Weights of a small mixture-of-experts language model, trained from scratch on English Wikipedia: vocabulary 8192.
Below are experts of layer 8 (counted from 0) of a mixture-of-experts language model. Rows are named router (the router's row for the expert), gate (a neuron's input weights, with its number), up (a neuron's input weights, with its number), down (a neuron's output weights, with its number) and show model dimensions 0-191. Each number is 128 + 32 x the weight over its row's rms, rounded and kept within 0 to 255. Numbers have three digits each.
Before each expert's rows: a language model's description of what the expert responds to; "gets" lists some tokens that make up at least twice as much of what it gets as of all text. This comes from a sample of Wikipedia text that the model never trained on. Tokens count by the router's weight.

# expert 51
What it handles: Digits in numbers. Digits and digit groups of numbers, especially after thousands commas in vote and population tables, plus dates and decimals.
gets: "0", "1", "5", "6", "4", "7"
router:151088132087074073133113103081110134193081168143149125131122192084111140106078130137165161069118123104169151144153135158107152139116117153129158141098136143128100088092172086119122078145153109092076152162136144086151081056110109140120157163180060148205136092118097157069083098149156176145159137089177128107148145150152180083128099156112098115131127132114128133132161176063185120077103155155084117149124118127108126181072114166108101155086143120128115106090136121115066127152105156087127112144062167184091108128162074178091131070105115105182150142183137178097097138129130165168
gate0:130139109089151125083130166119135130153095139146158112151133144067087084151153091089087049090123205105134181100165085151095143103152138099097112102104117132105144136137142151144083184120143154147173115062110107111139143177111154130110131158134095202171117153123108127198139147105104149143092076189160068180138152187106043118097126144165115128084107137147047134146049110115135128176111052134161095161119157169146190163110144121134071156130131127164103112126150128127100157122054123145084133171138109136152087167139123153125134108151081086164169107155098158084155153103175087136
up0:072099190158146082105077086150147115125177081160157100122183118133169136154116146115074200151153150109125147114117155139098120113149129124156149148130112097175156117103112093180165061145192158143059138148175132098132096132144124125098143147154116156116127140083143146143132124151134101126078123047101026110089161145139089116068179095175076171150116099063179127080140139118096076131138078100184140123153086163093124186141146091140185156168086095155126116149151082149110103147142140132186120094168170121092153138156064114102111117149191081158102143101107129112112147108148108117
down0:092107150110130073168125154143132182127090117094174091150118117141155152129160120145166122113134114088097100142152157076158108107091184150088127097147061111104123105112084114128108133116129098170122167192157129112091025122130145105159155105122052090153124133126141031153178190149171125140083134049206127119126089115122127154089193135129110088123138196169119139166116154126112146184187111183173114094149172142093100095140152122127061182126101098163142192185106191113109121149076125101104136129150160124146113127134126151144081112128131084151160103106165146147113136093143146098
gate1:112076141166099102143138065124151186175128153087091111117087171080100150098071168150173098110069196146168109100161159136127112171145122122171162078162157061145148169161088089139132156103149069111185136098091080088131146073135123112098149144116086112064114089148077165159142157152150107078106088126140129172080121089134115079185127113142193160146109167122137255115188126128156175154117111098151136152140122125091156167160130092125140122154122184136114155139109107117129100162158093152122131141140151043092098170104160145105137119119117135118099121122139124123151158127130161084
up1:149103167120101067095102131153054076096100145132095103112174094118117144129092106056151100117180133077100079151130130117135164109083099166172127143124133065089119153147131170121145139195145185103090118134139165155176132065177098089186138139130122170091101155120136090072106108131143109098091144059119148122123155124168145158146111088117113128108168077166213179129181154089130118127149138074124178124112162118112087118121123125077167118119107186148116157119151093120141195090097198146104124149151133061176114137088040115087109117095171169120152100119106101120174121131140139118
down1:141159113123145110063136126162167106122160104079101154151134055068123085102111099194136173087075087084152094113100127126147167094115129082149127114125181133100134049135114105105093122130110105137093121180126170149155185143138153154096173094123160148115134120075130122094172111121108085095127089117079132108097159165051087118093110166108089064134122127123111121116142144067098129180149170189165112108176067077158132160125162093101116075064158155096175068158145150145181165118196164130119096182127146137116123123128157116160143154134138109140152169064157187132144126132130083155
gate2:113133082109135087139126091124096157122177137084159149120092145131206152109076088075146170160090120121084158122179122153159113107087186164154123174119100178146148106122147163093055168128179182175086152141148092127142127129159124143207148136096106095134134128128109148121187097103084115175173123126123175194148095096125148122078180147118145142164145181155128157107181165126101144071144164162137129062171138130156087165104115065108104166088070159086107131147148103092134129119091111162120089160140157140174156169096141101094106089084112098083113168129106165156133046130150138164
up2:123169147103108114144153169097180156107043113076125133145223161155049152094117071112156127125119157160134175098131127109147127108190152130121127123163159112121076115130172091150098135162096070134139142122112183143154118040158140156172073117152145090105109096148157119113154111126087158134142167137122146098121112151046140147151086107160158053130164119092072086164096111125136093079104110151164082129125144109117112149119114094172134116124109154134137111134094103133062113086138152116147148139131185168035145142109157169161112107151104082155156161138090195122150113178093168066
down2:131166183184108158105131129139119115146162136176130139146111146125115126087134114195058122093196167091160056203140132088137080175186083142135133140113130151125117101111127210113171157052156076130140087104113104166148183096132104215115105093102152146132155102112152137148113087179064129104173101129139138139112192138169147169152105142115136219119117124164071132086161147143097121112148126121202081136111132119086145154147129101083134136159107093056103186165178097127159122132129147133177100085149123115126137112162090138117121155160166148129105108125169151132156178125086118133
gate3:153101149072162143141157058050121168098127175148130170147131132069128125141111068204181122062152101107140077118148153157116117165175144094092169170138144095161122118143122148107092118131115133139136069166127041089147128126105051149142114101115144119167104138107130073124111139128132186114070151143147142107145151041134139120086115091153138156147143132163163166176140149087082140108164145159094161142144137165110131152098186137178134152150090179108146187108104166147099164190154104102113129118107111118162128127142161109158200103068180116160122173100101132119096151053143082123
up3:070114133082133103079183141111103126136107147110108123064136110055122156077165139155144103136090110097082086140148085046114147141142108120083206104134143128085088100143131140120132154123105124125122131164142125123105142135153163099115186083179048139121097176218080116158090081146148173124132183151116115111094125167062152135089134142148086118178096167071113154184125129105097108099148135114110142136077146180092045154051129105182147117162147129083180131133123107123161116157158121142139136082128171100165100081191160136133159140160186153098134121133093159126135156123165124103
down3:114178109109217141123120112046152133116142195167162151150228156108126127132120097132132131101137095085125139097126124168134138157113154157151187142145136160115111128210124164164081094111088161118159069162103085107161165140184141113100115129136131080128155148088110153191109093127189183118136120113110151078120067089130160181131096110158106102152174104122138156161115137103149082102126077105128120102148119123200118134069174113126191139135100159076135181169094171138062100136109127157168139154151115137107114105151132133159125169107143120136148161131084215160113139076177125084
gate4:156121153155108114133093083111122145104060103139163141158120170091158138152096136161141099117093156100121102171158165152044141140116107127143112097141133119158098042148151104057112161117123138124128142147127138129068140162083116112168088156158116205110179094205073186088117095138109134131127119069149181119114093122060126121091140166114125166123151118125122176096120160162097154090100126160132099084167110147150183107136080205186125123152105155078105165110167154114173162104099142125145107169116125120127090102076183145115089084140124076111140075077178142092131169074201120134
up4:138167080118116088122146125091092139159177116169109107133091104117113109112059065098152122171077082152073087059179234171127142156082171129124176121137156135171097111162096122132193147130228189110132097130133154172168106135107136155137164159112130112082124083113134163118165105043175133085126156126105155117150124108106106046136168059193079096172111117159103112097105167151108162129109130156097156147159115161083111149112132135129157131145080148078116131186188120091126115151089094123087154092113114162139121134104154107162144114173166148124126133144128144137126141127152125151
down4:075105096184141100090136076122098083118129112098169072149129098136129139115182094117124141111165167171127111145175118101113156096124167161148078178070152136128152119137054128156119105143116172142097129182132147144152099118095166034127120121114166114138162128117140175128089170087145105063094159145145131160093142050113140179135104114119111047089186087090153119160148133131130108127119163104170167118174114059114139079130097105132166105145183159186144137098118173086149166129080049114139178079160131079110152157080171091102168120160150141108132141099116105122144132092064128099
gate5:156072187131083114104101133134108106189178096121147093066100100126126130214124157069097073106132119087125157104085105113117142109159074150133182143124159104108129128119113129149191090147164126143151098156114185162174166149101148153184117152153106067141127117104075109162092137104110136125119096182107233159103119127102129129095121155176103171096114144173155162113100110145092117152184159115110077133144147135109148153132109116135160118134099108127096112161142134119146036140087153098157125158076122133162182078138061144073134128084170185097154195136076115178170105117158128147
up5:151152127170078128075118138115122121073125137131090073142166175166112132151103145099111139184169131102115109035093121125182118092121236094165102097123110143150172163039218111092101149120124157176126100116156100130108118134167075128125124129133110082058107172100131100171132105144141133154111162137087125106173144148167048068105089138123142161126021193158132086146106116137124157141122122124142137156143183111131137133149114127153069119126083104089117122141222117152126118094110106093110086117126122116164117129136110117144103155169091130156145164106137177161165133135168142116
down5:164130180082121120176043103103177097086087176114125205110121167081119135109118092122158174120216120115117122043115142105135103143120133145131101099119141166142150130148127189167115117113135156142113149123154128120185131145163072083104137109079125181076187164084153099181114101221168129101143123099107142090118165198162064141137127140088151164095176116099108053117121158074135135107135086143115134067088114104173134124127130152077079125135129140093143112170153132161143125115182152124121119103152076132125156132113134124161138191083110107132108150112104056144119148127088172144
gate6:146170074059186137120084042139082103180135132145092142137103129086126093057198182109138107147146126116117076114197100099167115155113103147170056153114147117109097117147098147139126128134170120089123100163114153145107104124123065142134163136099134131176204105096150151158121095116115140148185049154130108151147129136152153098143131121080079122097081110092176103094132100138071049175194175161149075127099128128101153128093123090156121084124151104100132171094134141100127147133124134065119104171121141124065168169140123151141143085133091128118099118127197167169134124133086158168
up6:172147165137114105150130156146140161157095139172104184113158114076121119112138115149117147118097157155160105114104102066157118128122023140122112049119119179222078094151099070127162141172152100134177143114153125116079161123119157113143157050141120126101064105084123102141131129185190099129107119198149101104108125168126092093100159154085181154112122124131129141115104095094109108097155084111148134128150127105180177127168180126097147114072123099158091150143103060168119069151123158128126094097124096116141085094154135144154101067153206094102103156102107077145143115123091089179
down6:110125101120182114084146079109119082111174107088135045128159165144092100153160096105055138155182079209103109145113094145127127083087159177156106119223142104138119106137118174147094107088140116123161168125137094107167145057158144126147098158122148127142129144147129127131142154114128114173161080070098089184148106121106110104146154137134178111168140137168072138075155134131133162147050179139118115126146147092133126094131038123090121090131105140127119139162171112101095110144125115176082125141205108111055194114119152102123062127139101096119130143128081114146062107115092161090
gate7:138087114186180107127091118144137164114187161154120115104149167132103178153163055097122158131098114098110165112097122055133125100115125143169122134234140096147178097127160100070078078174141154096061112127135107101151119116185147142141131099130135104087099122140148104117121103152112093171150104094137121131191102162094119125128050174088104147143071149117098133152031153185147202149121128123198148115134066139077090084148129196118144182155169131141128150178131118164110139145146128121125098088139109138089135093094127125093100072130128106100160100170094151109146117145156152088
up7:124145188097167127070160118102119180123178169109125054210107052144155125113183139134205136148129124124091084072158117178170153132150194138120212120147148125080054103099164145171148149140065152154148084146116174134128155093092082149184185117127118098142167160130174147149119103121134090138071131117139148087091131110185093161095188145150112105145132134135124015121135144138108113127142226144139132132150103134132171136141129105136146110151156115084123050168132084142138146126114123134113103123084135135091093111121149144161122103119147125120157100135102104130117131130140170177
down7:118083133158108097158050128159124169115128092104142104205114154157104117131131117181114137081127179119170118115082173154131129119095139091098138123083106115095053160143125116134155154117146113153106160123132226097085176156092174122125075153124060164152121160134144148111155130055184124116133104147208140103108109094133143122163124087143145143146150120088114095110152149145104057100138121112164148064153176108129114141095127138159111180144145106122082174087183140125180072126120118109153153112151100096151081167168177117095133133162141129215184094101062172165158067121135118131
gate8:165129109128107083057138094148133118115050139156120103110135150095128076114102056126107106117076132107142137100160167131123094125132151150106100134100064128095189136115151181083126105153075107218109120103147136136159124114143120109142160156081141108167095172185167128162093148067117164129128068165110124093127163125123146192118113047112065124157131118115060152206119102157104158172105099129130088127110098127148184131153111120138112076112178110158137118072147148172109175095108097167097126126138110151100147149165116150124193156157085109114098123189130077109152098207173097166
up8:045082115145152151147160132116115152125102145206177062133119150136074161124137154161161076102161112193102121052149090124154116141143141100101121134114162118179144133155131134156153161136123076086109109152146092130132121114100187137073176146145145100101119118106108198128122171139066145095104123150120155077147140152124097086146134146172093117054135157112106142121157095084083096140147098139097168167159109071116108118165112165166182113193144110137141101095206115129115160082117138118108214143153131136111171080147092154100196104116149097196125100210112144130092124139131150081
down8:178110119151074157130128108097101154131107136110098158104107129099190135151164139122136130124162129154106109159140133178115163100120165124183088124099066083077065121146146120193103172119097064115153108081050121095145054071080176073107136165131127118137109092198126107090145124152132136136148153185116122159132132042106124081106093115126128118121180081099146168073104152160141135100159121088103134143126135168088205177164133154126107129183150127129152137091139138110084195102095103144127134072124107093182085108143154195138144143192119080116119143117139121080110185142183114116
gate9:187123060133124071098147188077097108149185128053121099127131092046184086112141174094115121150130091147189115162155100141121167161077080120067110079138126124112120139121109082144103127155162135183083123117179131122136094147068115110108085134126131139205082131080102060172126095127165156136097145074107116092186103101143141129129077093070161125101081102119181136139143094097129125067145167120148143174137143090093191116069152146161143119110130134158068154130139108131114121109082167129083104123118079091117131120059115159097128089140151161124105124114088183137144141132113136097
up9:134095117086120056081132126116109144108136114140127120181133182129091117167082161156136114131128110101175138157109104125105145105126151145121125125116109097113140118145147117149154174164182133158118141097135167208072151109116079075128148095177081129126121111159115152169126100092151117128162159153128135168122112106118105079133153094137143114224198108144120135132195087173183105110087121082117087147147109059166178147157117129184119150069121128047120111173175151214168176203074137159145118094165105123183117146127134152072070145122208145148127146146092119098142134158142165110
down9:171126073102123145084181110179136118117119111143153071119146108119097128095134117109112160150083125137108155116090094073141113154131059142034150145172134151107077181099121118122132072103054111155104138108093117194142135156057144153143122174154101131093162120162126154113055058116081119142155179127103069135106141118156094139107086050134159085140088151161127168107098124090160146166136136093097127186109141119118178120106154099145162111163116130153181119160113036148153112146114080142138107135157111073155167105106155117123123156159079072141135200080154084130148161141100107159
gate10:118122106117176105076124121074113199060147135153109140190148162112081138170163073169119164130198110143106101170144077165109125148088077139117152159104163150176086132097113134144153176190165134200131127165163151144163121183109160158107164099183162168117121098124073093176139133151111148127156134111127131180044147136146136143157088138108115136101143134127115164108128121152175069135152121181130137154110120168105114106100095164100190178119154089166143087100098134134142083182116113108167137106177144113159140090150098160186057153121171137092079115102138158146171161054113131127
up10:113132098107162107101168077140109074110097171106091141138188115068082126071100134140120062179122118112110117103094120152119154177182152210180119130148194153123134128116152139133107098115113104149122120132143064128102143106129076095088125080129134130157105081147090085205109093093113191104160108106116140147181099088129124115089153106149179122105132083146069181124084122149071143164204120138120172101159109151085103103139163150118088099133117114159100176152144155104131052132130143124123120146157136129127188157095098107119168018161106107120121162114086121159175097082091101116
down10:133116109074143155162129117193134117199177147112109140161104132122141164114096119141061081132166117139148173130073108096132093172132090117074111117172081133057185135192101164099118122064138125199077158087115100105161138103119103103125035127169145085131127145113121145178167147142127091112077150102161090166125124124119134115161092097126178139153126088138132130126076197122065084144142120171121146125155084087055129119165175089137101133149078098123161108133157098134156146129089080179115104123129123105122130112092143122088130214099191114106118140105110083165130122099110068084